config.yaml
n_layer: 12
d_model: 160
n_experts: 32
experts_per_token: 2
d_expert: 96
d_shared_expert: 0
activation: "swiglu"
moe_layers: [0, 1, 2, 3, 4, 5, 6, 7, 8, 9, 10, 11]
router_score: "sigmoid"
normalize_top_k: true
routed_scale: 1.41
balance_loss: 0.000471
balance_bias: true
init_std_router: 0.0196
lr_router: 0.000884
n_head: 4
n_kv_head: 1
head_dim: 64
vocab_size: 2048
norm: "rmsnorm"
norm_place: "pre"
norm_eps: 1e-06
positions: "rope"
rope_base: 10000.0
rope_fraction: 1.0
qk_norm: false
attn_scale: 0.125
tie_embeddings: false
parallel_block: false
extras: ["capped logits"]
init: "uniform"
init_std_qkv: 0.058
init_std_o: 0.0
init_std_up: 0.058
init_std_down: 0.0
optimizer: "soap_variant"
lr: 0.00458
beta1: 0.95
beta2: 0.99
weight_decay: 0.018
lr_head: 0.0363
grad_clip: 1.0
warmup_steps: 200
schedule: "cos"
final_lr_fraction: 0.0
batch_tokens: 65536
seq_len: 256
doc_mask: false
train_tokens: 635700000
steps: 9701
dataset: "wikipedia_en"
Below are experts of layer 8 (counted from 0) of a mixture-of-experts language model. Rows are named router (the router's row for the expert), gate (a neuron's input weights, with its number), up (a neuron's input weights, with its number) and show model dimensions 0-159. Each number is 50 + 10 x the weight over its row's rms, rounded and kept within 0 to 99.
After each expert's rows: "comes after" lists some tokens at least twice as common just before its tokens as in all text; "mostly gets" lists some tokens that are sent to it at least half of the time. This comes from a sample of Wikipedia text that the model never trained on. Tokens count by the router's weight.

# expert 26
router:53 40 49 55 58 56 69 54 49 40 59 50 64 38 50 65 62 42 47 52 54 61 38 40 50 35 53 51 64 44 53 75 49 30 50 68 30 50 61 47 33 47 44 54 48 53 54 54 61 61 51 37 43 47 59 56 21 53 40 36 56 64 52 61 55 44 59 52 59 53 40 56 48 39 34 44 37 47 38 68 61 47 47 49 55 56 46 58 49 15 55 45 53 48 43 39 60 50 54 55 58 70 45 54 42 44 40 37 48 76 51 37 57 49 33 50 46 51 39 51 52 33 45 44 38 47 51 47 35 52 37 46 64 53 51 48 55 45 68 42 61 59 67 47 43 65 37 38 41 41 66 52 55 46 48 51 48 56 59 31
gate1:55 45 43 52 36 61 57 38 55 41 45 66 52 44 60 64 49 51 57 58 43 40 52 50 49 53 81 54 45 55 46 42 63 53 77 49 55 41 31 62 49 57 54 52 55 55 39 67 64 53 60 55 48 45 68 58 57 44 58 52 56 35 32 58 52 50 59 29 71 51 50 44 54 42 61 50 36 42 52 37 48 65 78 42 54 55 31 46 37 45 57 51 47 51 46 50 48 51 52 46 66 66 55 52 58 53 43 37 59 43 52 40 37 67 53 41 36 45 44 44 51 37 54 36 48 77 48 44 51 52 47 70 54 45 64 51 40 35 43 57 37 43 68 54 35 34 44 35 47 43 46 47 56 50 27 43 51 46 56 43
up1:34 47 43 44 43 75 42 39 54 62 49 50 47 56 42 63 50 46 50 55 58 55 54 40 55 49 56 84 56 43 47 41 52 34 61 69 62 56 63 63 47 48 39 52 61 37 54 72 46 48 62 63 41 51 52 62 40 48 72 50 38 41 46 55 68 35 59 59 37 50 42 63 48 44 64 65 56 62 44 66 55 69 59 42 62 51 64 45 37 48 65 45 58 57 39 44 65 42 44 47 68 58 60 54 62 63 54 70 43 57 56 42 43 47 46 60 38 51 47 44 53 55 40 43 47 46 43 63 59 53 60 54 68 73 64 52 45 45 54 57 52 60 65 48 45 63 38 49 32 53 45 54 51 65 42 43 41 45 53 49
comes after: "\n", " ", " 0", ")", " 1", "%"
mostly gets: " |", "|", " —;", "  ", ");", " Born:"

# expert 1
router:46 45 49 52 58 57 76 56 60 33 70 46 47 55 49 44 41 45 49 51 44 57 53 67 44 49 57 62 53 50 52 52 45 36 56 59 55 49 59 50 38 34 64 53 50 61 63 48 54 61 50 34 43 41 58 50 48 42 37 45 63 47 61 54 68 33 51 57 60 32 32 56 57 57 52 57 34 48 44 44 65 41 52 50 69 47 71 48 43 50 56 49 50 43 53 55 52 55 42 66 28 49 55 53 43 35 48 67 64 55 71 43 44 54 25 42 49 68 50 50 53 48 53 31 35 40 59 44 52 49 69 46 65 59 49 34 45 68 51 32 55 51 54 50 34 49 50 25 43 32 63 55 53 64 65 41 49 61 47 42
gate1:38 40 53 42 56 45 45 46 52 51 47 46 37 32 61 51 56 50 57 52 64 44 42 70 47 54 56 62 54 46 52 51 49 68 42 58 71 50 38 46 42 48 50 51 52 55 55 55 43 62 56 50 48 44 66 49 42 60 59 51 37 42 46 40 74 38 35 33 50 65 54 49 58 47 42 34 47 65 51 64 34 43 31 28 66 61 57 49 21 66 57 48 51 45 38 47 49 33 76 38 39 36 48 65 44 39 49 64 55 55 33 53 37 59 45 43 44 44 31 46 65 65 40 40 56 49 47 26 50 64 56 47 50 44 37 47 56 60 45 53 40 43 55 43 51 38 54 44 42 45 33 46 67 51 37 49 58 47 55 55
up1:60 44 33 56 68 40 53 69 46 47 56 39 52 54 45 34 64 51 49 69 37 38 43 40 60 55 64 59 66 40 45 34 46 40 53 64 60 42 61 49 45 44 48 48 57 67 56 47 39 55 50 56 61 52 64 51 60 61 45 50 51 55 55 40 41 45 62 49 52 52 48 50 55 44 56 47 57 54 45 53 51 65 34 57 69 57 53 57 58 66 69 45 28 68 42 49 64 48 50 62 66 55 41 54 65 47 48 67 54 34 67 58 52 52 69 36 63 47 57 55 72 53 65 47 33 64 48 53 66 44 59 63 58 46 34 45 56 44 44 45 57 58 56 47 65 50 50 48 53 40 44 61 64 29 58 43 70 71 54 46
comes after: " of", " in", " for", " on", " at", " to"
mostly gets: " American", " new", " his", " their", " British", " German"

# expert 30
router:41 42 51 26 48 54 58 52 42 30 61 60 63 46 41 55 67 39 52 48 49 48 49 58 42 47 47 57 58 51 45 62 49 40 37 60 45 49 45 57 45 63 50 65 64 61 50 46 48 46 57 42 59 49 53 55 28 51 40 54 50 66 52 73 55 45 91 40 53 39 47 55 61 45 50 53 44 33 53 38 64 41 55 69 54 33 46 50 62 49 42 45 41 51 41 51 55 45 48 76 36 47 58 55 45 30 51 42 40 50 56 45 47 32 45 55 36 43 50 57 56 47 57 44 42 47 47 37 41 48 79 42 52 64 61 34 78 51 62 52 47 64 47 51 42 64 59 40 62 47 54 59 51 55 55 59 57 52 64 50
gate1:76 58 45 53 42 64 48 35 53 36 50 61 56 64 47 57 53 65 60 59 59 51 57 55 53 52 58 60 55 56 53 58 50 54 43 62 42 46 61 41 58 65 62 48 79 60 61 33 43 41 51 41 59 57 46 54 62 43 48 41 50 42 61 68 33 52 56 49 59 49 51 52 61 62 62 30 56 45 56 61 54 44 42 48 36 40 29 44 50 56 50 58 39 47 65 57 58 41 41 55 54 42 31 44 63 50 58 45 59 44 39 47 58 62 43 37 38 51 56 56 61 25 37 37 52 56 48 72 58 58 61 49 42 32 54 39 47 76 40 22 37 54 56 48 53 69 42 39 53 57 49 55 50 52 61 47 50 61 55 47
up1:34 45 54 42 51 48 50 68 50 43 58 49 49 44 55 47 37 51 48 41 50 55 54 53 56 47 49 60 57 71 32 42 49 48 51 53 61 48 48 47 47 53 33 63 34 43 69 63 58 56 46 59 70 51 53 64 40 60 45 47 45 77 40 36 53 47 51 62 55 50 48 66 52 42 35 47 47 38 54 59 64 43 64 50 51 52 25 57 37 50 63 53 66 52 30 44 31 50 63 59 46 39 59 49 64 65 30 58 51 52 32 63 34 55 56 61 53 49 58 62 50 60 58 81 47 56 37 55 45 56 39 59 33 34 44 58 55 50 48 48 46 31 54 50 24 43 52 62 51 48 53 36 63 44 32 49 55 52 53 52
comes after: "\n", ".", "==", "===", "s.", " was"
mostly gets: " re", " co", " inter", " sub", " trans", " pre"

# expert 12
router:54 29 51 32 65 55 52 46 64 41 50 45 51 27 50 54 56 37 61 49 59 56 25 42 55 31 56 58 61 46 56 55 30 38 58 61 56 63 48 59 35 52 64 46 54 52 48 41 59 64 64 43 31 55 64 42 50 53 52 36 70 66 64 62 59 49 60 47 54 51 34 71 44 55 42 53 41 29 58 50 63 63 56 50 46 45 50 58 47 48 58 29 31 51 53 42 41 52 59 52 45 48 35 57 43 44 40 49 53 62 55 55 47 50 40 44 62 65 41 58 55 51 39 33 36 47 37 36 36 55 53 47 64 45 45 36 60 59 58 44 60 64 50 55 25 41 44 44 57 43 50 43 60 49 57 52 51 55 49 71
gate1:76 46 48 43 46 48 79 64 46 61 42 32 46 47 51 55 61 49 58 58 58 54 58 64 64 51 46 44 67 51 44 51 38 64 58 26 47 47 61 37 44 62 54 48 59 54 49 57 44 49 43 56 45 61 72 44 49 61 51 45 49 48 52 58 53 47 42 50 44 49 77 45 43 61 53 48 37 28 56 45 54 51 37 44 37 44 68 35 53 50 50 39 45 34 38 57 58 50 62 59 43 51 40 61 46 67 46 56 59 50 63 53 52 60 43 45 63 75 37 50 30 58 38 46 47 43 54 64 64 59 58 44 61 51 66 38 44 41 49 65 56 67 44 37 53 44 45 45 70 33 49 61 45 48 48 44 42 49 70 58
up1:52 53 59 30 29 51 48 62 69 51 56 42 41 42 64 55 61 58 47 57 56 50 54 36 51 66 51 34 36 32 54 56 48 58 53 45 47 35 61 62 56 51 44 55 43 70 57 51 32 60 37 56 35 63 46 43 42 54 57 41 54 57 61 51 34 55 59 46 43 48 49 47 64 61 37 49 55 47 63 45 60 60 42 62 50 42 49 33 39 60 52 66 45 37 46 44 59 55 73 36 42 48 43 47 48 57 37 68 49 40 49 67 56 39 41 46 49 67 55 60 28 49 50 70 44 41 49 35 71 48 50 48 55 56 41 54 30 43 59 48 59 31 44 44 61 51 51 51 47 51 35 48 40 61 24 52 64 53 55 36
comes after: " and", ",", " as", " is", " to", "s"
mostly gets: " was", " is", " had", " were", " has", " and"

# expert 21
router:49 49 50 45 49 61 53 45 56 31 59 39 50 56 51 51 72 38 47 61 62 67 37 47 45 47 54 64 71 39 33 63 49 31 53 60 57 71 49 57 47 52 57 63 64 67 61 43 63 67 71 46 40 53 54 60 43 41 19 43 71 52 61 47 55 25 68 55 55 55 41 55 57 44 35 69 44 46 34 49 63 56 47 61 53 41 61 54 55 24 57 61 50 54 33 36 42 34 59 60 40 50 43 55 48 46 40 50 55 52 58 55 60 32 56 46 42 58 45 49 64 47 57 47 46 49 50 51 46 53 58 51 54 44 55 42 41 53 63 37 60 39 63 44 42 56 63 51 50 42 54 53 63 46 49 38 58 50 56 56
gate1:54 41 56 50 41 48 48 55 40 68 54 38 49 40 55 49 58 45 55 54 72 50 54 35 37 43 62 43 50 26 43 49 49 41 48 46 38 52 39 54 52 51 52 56 31 60 46 45 74 48 58 48 66 58 45 48 67 43 44 39 48 54 67 43 58 51 42 49 61 65 58 59 66 58 55 48 63 52 62 42 42 40 53 56 61 39 59 55 49 50 44 56 55 39 59 53 58 49 54 41 43 45 30 67 40 39 40 49 38 43 43 52 33 48 40 47 39 66 39 65 44 47 44 66 49 49 51 45 37 72 74 70 40 60 61 52 38 52 46 41 53 41 28 54 37 40 50 56 62 31 51 52 64 55 50 49 39 61 74 72
up1:35 39 35 51 59 59 61 58 50 49 63 40 72 51 47 48 35 49 44 57 51 57 82 46 40 58 36 46 43 39 69 60 40 60 41 54 39 48 38 52 41 47 41 58 46 52 54 52 78 35 55 48 52 52 43 41 35 61 42 62 51 47 50 58 60 57 58 47 60 42 33 66 37 54 52 42 49 66 48 35 40 52 50 53 66 46 43 41 44 67 34 54 34 48 48 32 33 50 44 55 40 45 69 59 60 55 51 57 62 45 57 45 47 50 33 38 55 57 69 61 36 28 29 57 65 44 47 57 63 47 50 47 42 38 46 41 60 48 66 56 62 38 47 51 49 46 51 51 51 51 49 48 60 64 51 32 51 38 60 49
comes after: " |", ".", "\n", ")", "==", " =="
mostly gets: " ==", " ===", "\n", "|---|", "\".", "s=="

# expert 13
router:52 37 53 51 57 51 65 59 57 35 50 32 55 66 59 62 47 41 47 70 35 55 38 52 40 36 53 72 59 63 54 56 47 32 56 64 53 48 43 81 56 62 41 48 49 58 43 52 53 49 57 41 24 60 64 59 24 49 51 55 65 56 42 55 48 52 58 42 54 54 44 57 66 52 30 44 38 48 45 47 50 52 41 66 64 39 56 40 50 41 41 40 45 31 31 59 62 46 56 49 41 42 54 66 41 35 33 32 53 56 63 27 45 54 48 46 50 58 31 53 54 44 53 36 38 41 39 43 44 50 58 60 55 51 58 47 58 56 45 46 41 43 57 50 44 51 61 36 43 48 58 58 67 63 45 52 51 41 56 45
gate1:50 45 52 42 41 54 70 47 34 50 44 28 48 51 47 38 54 50 57 48 58 62 51 44 47 48 56 49 43 52 59 44 56 48 51 64 57 61 72 59 58 48 56 43 38 56 62 48 36 59 53 49 46 54 50 53 48 30 68 54 37 38 48 62 51 44 38 45 55 64 20 34 60 51 47 45 38 43 62 51 41 50 34 75 51 41 41 36 53 51 43 53 61 45 49 48 46 49 50 39 55 51 54 44 56 72 67 68 54 55 39 34 39 41 57 48 55 65 31 29 49 54 39 32 43 44 28 40 35 49 56 52 45 43 37 72 54 44 43 59 49 57 63 60 41 54 37 55 39 33 58 66 60 62 57 49 58 49 62 53
up1:54 55 58 39 37 54 53 64 50 56 58 52 61 40 50 42 53 55 55 47 37 33 53 55 39 50 45 50 56 57 39 57 53 25 44 46 58 44 50 42 47 60 58 63 48 41 52 62 39 50 57 62 41 51 55 55 31 69 50 62 38 38 55 50 61 55 66 43 33 50 55 51 26 46 46 59 62 38 54 52 52 44 53 55 41 40 21 52 70 35 52 44 55 70 46 43 61 64 41 58 45 43 42 57 55 34 34 53 43 44 46 75 34 52 44 53 33 66 52 65 34 48 45 55 60 49 60 48 54 46 48 68 45 47 53 41 36 50 32 51 61 48 51 54 59 62 42 65 49 53 29 47 35 37 49 55 39 57 63 70
comes after: "\n", "-", "|", " •", " Loc", "ordin"
mostly gets: "==See", " Born:", " •", " also==", "ation:", "″N"

# expert 17
router:53 56 48 27 41 63 60 31 48 53 50 39 56 41 59 68 55 41 59 53 56 52 35 62 48 44 51 56 63 61 32 64 36 49 49 64 45 52 60 51 47 56 52 58 40 53 54 56 40 44 57 37 39 50 50 46 41 37 50 46 56 47 52 77 58 40 49 55 65 50 28 45 48 47 35 71 40 59 36 46 63 58 71 51 66 29 62 59 53 39 58 45 44 42 34 60 58 45 56 56 36 55 43 49 47 48 48 37 63 58 62 56 51 25 50 64 51 54 52 56 58 34 45 41 35 41 44 39 51 60 56 40 59 53 61 35 59 58 51 44 36 41 61 70 27 45 49 26 58 47 56 54 50 57 55 43 54 53 49 54
gate0:48 47 57 53 41 51 54 52 58 53 39 28 65 36 45 65 69 51 60 40 60 59 57 41 56 61 49 39 68 57 50 35 63 53 66 57 48 56 58 68 54 38 69 53 59 65 55 28 48 54 52 42 53 52 48 30 39 66 59 45 60 59 34 39 52 48 50 57 55 64 40 48 58 51 53 59 54 50 58 56 77 50 62 51 24 41 64 46 46 67 65 47 54 51 39 54 52 51 57 49 55 53 57 47 55 37 47 51 52 66 56 48 42 49 63 38 53 42 48 45 43 28 44 47 52 63 68 38 43 46 64 21 49 45 58 55 65 49 44 66 55 53 46 47 48 54 56 58 53 66 51 32 49 29 34 44 48 44 43 58
up0:41 43 55 56 33 53 55 51 60 62 29 45 46 38 41 57 58 35 51 55 56 66 57 55 64 42 60 47 55 54 50 36 56 51 69 48 40 52 55 48 52 49 61 48 58 61 48 52 44 43 56 30 32 45 59 36 45 48 49 62 44 54 56 59 60 51 32 49 58 60 47 47 48 46 56 54 50 37 44 60 66 39 72 33 46 41 61 40 47 66 51 57 31 62 49 56 60 57 56 42 39 60 40 36 57 65 47 67 52 63 35 56 41 39 57 40 62 49 54 47 25 24 57 40 63 67 60 35 42 42 53 51 51 49 57 59 52 33 59 45 48 52 42 64 30 48 49 47 71 47 54 41 59 44 28 49 44 46 67 38
comes after: " |", " (", "A", "S", "I", "C"
mostly gets: " n", "F", "N", " N", "C", " (N"

# expert 24
router:38 41 53 59 41 69 48 35 45 51 68 53 37 40 54 58 48 41 54 59 44 59 52 43 55 39 43 54 72 69 30 65 38 42 45 51 40 53 47 61 55 56 52 42 43 48 40 58 51 59 73 45 40 64 62 46 40 44 48 37 64 53 47 60 65 54 53 55 50 48 39 55 65 44 41 73 52 21 49 66 65 58 49 61 61 43 62 43 60 46 53 56 39 39 31 53 46 31 64 64 42 63 52 54 41 42 49 37 59 53 58 47 50 49 42 61 34 60 56 55 48 24 56 36 44 37 47 52 50 52 46 52 61 47 55 40 42 67 47 48 59 59 64 46 37 54 64 40 44 51 70 58 54 70 56 44 57 54 61 48
gate0:27 45 50 49 46 56 46 47 55 54 49 41 34 47 72 55 61 28 42 54 37 52 47 56 54 38 38 52 40 49 62 37 51 38 49 65 47 47 32 53 57 53 52 55 52 36 65 62 59 63 53 49 30 55 61 45 44 53 54 49 62 51 47 38 63 42 35 55 46 59 61 71 51 34 42 62 66 23 55 63 72 54 44 43 53 65 40 40 38 47 56 68 55 35 66 72 50 42 55 60 47 51 44 50 34 57 67 50 64 57 52 48 62 38 47 61 55 60 43 59 62 57 53 42 52 63 55 48 59 45 55 56 55 45 61 36 57 49 57 49 66 49 43 55 28 57 45 42 49 31 54 40 52 68 57 42 32 53 46 43
up0:40 32 34 52 51 50 49 73 53 33 49 58 59 57 44 72 55 52 44 51 20 46 50 41 52 65 60 53 46 51 69 49 68 59 43 41 45 52 54 59 37 53 43 59 43 49 45 51 45 52 49 53 45 39 60 32 62 51 53 48 53 61 49 40 44 67 64 49 49 47 41 39 64 74 57 46 38 55 47 50 47 67 58 46 56 39 58 50 59 48 40 46 40 31 66 47 58 55 60 55 61 60 56 52 57 26 40 57 38 50 63 56 43 36 42 39 64 47 56 37 41 74 44 58 47 40 39 67 52 51 56 65 48 35 61 57 57 57 64 59 24 48 43 43 59 38 37 49 42 54 50 55 56 64 53 63 50 41 63 46
comes after: "2", "3", "5", "8", "4", "6"
mostly gets: "000", " 2020", " 2016", " 2021", " 2008", " 2017"

# expert 3
router:47 41 58 37 61 51 63 42 61 31 63 43 50 28 58 54 65 48 54 53 58 53 48 55 49 45 56 54 68 61 43 54 45 44 54 47 56 63 55 70 40 46 38 67 37 55 56 58 36 47 51 51 31 63 54 62 53 60 53 56 65 50 50 52 56 58 67 61 79 51 48 58 49 49 65 52 28 36 54 52 39 54 58 54 53 29 45 53 38 45 56 50 54 62 30 42 63 37 63 66 42 61 41 65 49 59 44 43 48 47 48 40 53 42 38 42 38 68 37 68 67 44 56 46 25 45 46 45 35 49 41 40 60 61 43 29 64 53 56 47 61 59 55 47 41 52 40 41 52 60 57 45 49 64 38 48 54 58 45 45
gate0:40 42 29 56 60 48 37 48 50 29 69 53 40 48 39 55 56 51 42 59 44 57 39 43 56 51 32 42 57 57 47 43 49 48 48 63 55 53 60 41 55 36 47 34 49 54 37 48 39 50 79 46 45 43 47 74 18 66 51 58 52 38 51 62 73 54 64 36 46 40 56 57 49 45 71 44 65 46 41 57 45 52 42 60 59 53 45 54 41 51 65 63 66 60 56 46 68 49 70 65 33 53 29 49 60 45 44 45 62 44 46 57 51 58 59 47 62 69 44 67 44 42 43 57 48 49 55 34 46 43 43 47 65 46 34 56 49 57 44 48 41 46 67 42 49 57 57 47 48 59 50 48 64 54 49 49 63 58 46 47
up0:50 54 43 41 42 57 56 44 55 60 25 38 36 53 39 31 50 41 51 45 59 35 50 35 47 46 40 33 52 36 59 41 45 51 27 46 44 42 45 52 49 52 52 45 50 53 45 60 46 42 48 57 66 38 66 31 45 46 59 67 56 40 40 35 65 54 53 50 43 64 44 61 43 39 31 57 40 51 36 27 46 59 61 50 40 48 47 59 51 44 63 57 32 71 61 49 35 48 50 61 58 42 64 50 64 58 40 36 51 57 62 21 59 52 53 58 35 47 45 43 50 48 47 35 53 52 53 40 57 50 55 45 51 61 40 30 59 29 61 60 52 69 46 52 50 46 49 50 54 53 61 45 50 51 53 21 48 59 37 41
comes after: " the", " a", " and", " in", " to", " of"
mostly gets: " w", " W", " f", " cl", " b", " pl"

# expert 4
router:54 45 56 46 56 56 46 55 54 46 51 38 55 37 60 65 51 40 55 42 46 46 55 39 39 45 45 56 39 45 31 53 31 45 22 51 52 59 58 56 46 56 38 58 46 46 68 49 59 55 53 32 51 53 68 59 43 42 40 41 52 53 43 62 53 54 79 51 66 34 33 44 60 55 42 65 44 45 55 54 60 52 51 65 61 41 59 42 45 27 63 51 54 65 43 35 56 48 42 58 52 49 43 60 54 42 51 50 35 51 52 38 46 44 52 46 37 74 44 53 66 41 49 38 46 44 44 21 44 38 44 48 56 56 50 58 62 62 39 34 61 62 52 64 41 49 51 52 74 54 66 57 66 59 50 34 44 49 73 50
gate0:75 69 59 38 67 56 43 53 57 40 57 36 55 47 53 46 53 57 47 56 44 54 46 28 60 39 41 52 40 61 47 52 43 61 56 50 51 41 46 46 43 42 50 38 68 45 56 60 45 48 51 47 48 59 74 58 43 53 47 57 48 43 52 51 43 32 45 61 54 29 41 49 40 51 51 64 48 54 45 51 47 54 62 58 64 67 52 51 62 56 55 44 47 50 63 55 42 43 52 55 60 57 34 43 52 43 50 16 32 37 46 51 51 38 54 39 52 42 30 54 67 53 65 45 53 47 58 20 46 40 35 63 55 67 64 62 36 50 34 46 60 53 47 53 29 50 59 55 54 41 53 61 58 49 78 55 55 59 52 51
up0:72 54 53 48 66 49 58 37 43 50 39 49 43 46 60 53 49 52 51 49 51 48 49 50 15 43 58 39 48 61 46 51 37 54 33 46 51 50 51 41 53 53 46 40 55 48 54 44 61 63 46 52 50 36 53 61 56 50 34 44 43 60 56 40 41 45 54 36 44 38 61 33 63 56 44 55 44 44 46 69 51 73 53 16 50 45 49 63 46 43 43 64 44 54 61 50 62 53 65 26 47 55 60 56 69 47 27 38 49 57 37 46 40 52 51 43 29 43 42 46 51 41 34 42 58 56 42 52 52 57 44 51 40 67 46 46 29 47 50 42 69 51 43 49 51 36 70 51 48 53 39 59 30 40 42 57 67 53 44 41
comes after: " |", " the", " of", "|", ",", " and"
mostly gets: " s", " ", " V", " Mar", " con", " res"

# expert 6
router:32 54 42 50 46 67 49 49 51 48 49 58 49 57 63 47 71 62 51 55 58 62 26 53 54 55 64 64 43 34 50 61 35 51 32 55 53 52 39 53 39 56 52 65 49 47 51 47 42 60 54 53 39 38 67 54 40 35 43 36 71 54 55 64 46 51 49 67 44 56 40 49 43 43 43 51 53 46 51 55 58 55 46 60 55 27 56 41 48 35 62 35 46 51 33 50 57 38 45 56 38 66 41 73 54 54 35 43 46 49 61 43 61 55 27 41 41 55 61 49 65 28 54 28 42 62 50 51 48 52 63 60 74 42 56 36 47 62 44 46 51 64 58 48 32 44 44 40 68 51 58 64 54 51 48 59 61 53 61 52
gate0:35 54 65 67 52 56 62 36 58 37 63 48 56 44 53 50 49 45 50 51 55 48 29 49 34 54 47 43 41 52 51 55 45 48 60 60 41 55 51 54 56 46 48 60 48 77 33 69 48 43 45 42 47 61 60 53 58 49 54 52 38 60 56 47 45 56 52 64 69 48 58 51 43 42 42 35 52 59 50 57 71 54 58 21 46 51 30 48 34 56 60 63 53 60 53 56 49 39 57 73 54 57 41 68 59 67 49 51 32 58 53 42 54 58 50 42 57 35 51 51 63 56 65 48 62 61 49 53 57 51 71 38 57 40 38 36 41 60 59 47 50 52 51 49 54 23 57 27 50 71 64 35 44 56 37 52 56 45 53 51
up0:53 61 34 45 51 45 44 49 48 55 49 44 66 52 31 33 42 42 52 59 42 32 54 50 47 46 60 48 63 68 48 33 60 44 60 51 46 59 41 51 67 61 60 53 39 56 60 40 43 40 51 40 65 60 56 49 74 56 36 40 45 40 46 57 43 55 47 63 34 39 46 54 60 33 35 50 47 47 44 67 48 60 71 61 31 62 66 74 69 48 36 51 49 51 31 41 55 43 40 47 53 45 62 72 45 39 31 54 39 44 57 59 54 54 48 37 40 58 55 40 43 45 38 42 46 43 41 60 59 37 67 36 43 45 41 44 52 43 35 52 60 52 51 56 38 54 55 50 27 43 40 55 59 43 44 39 52 42 41 51
comes after: " |", "|", ":", ";", " 4", " 3"
mostly gets: " 5", " 199", " 4", " 198", " 7", " 3"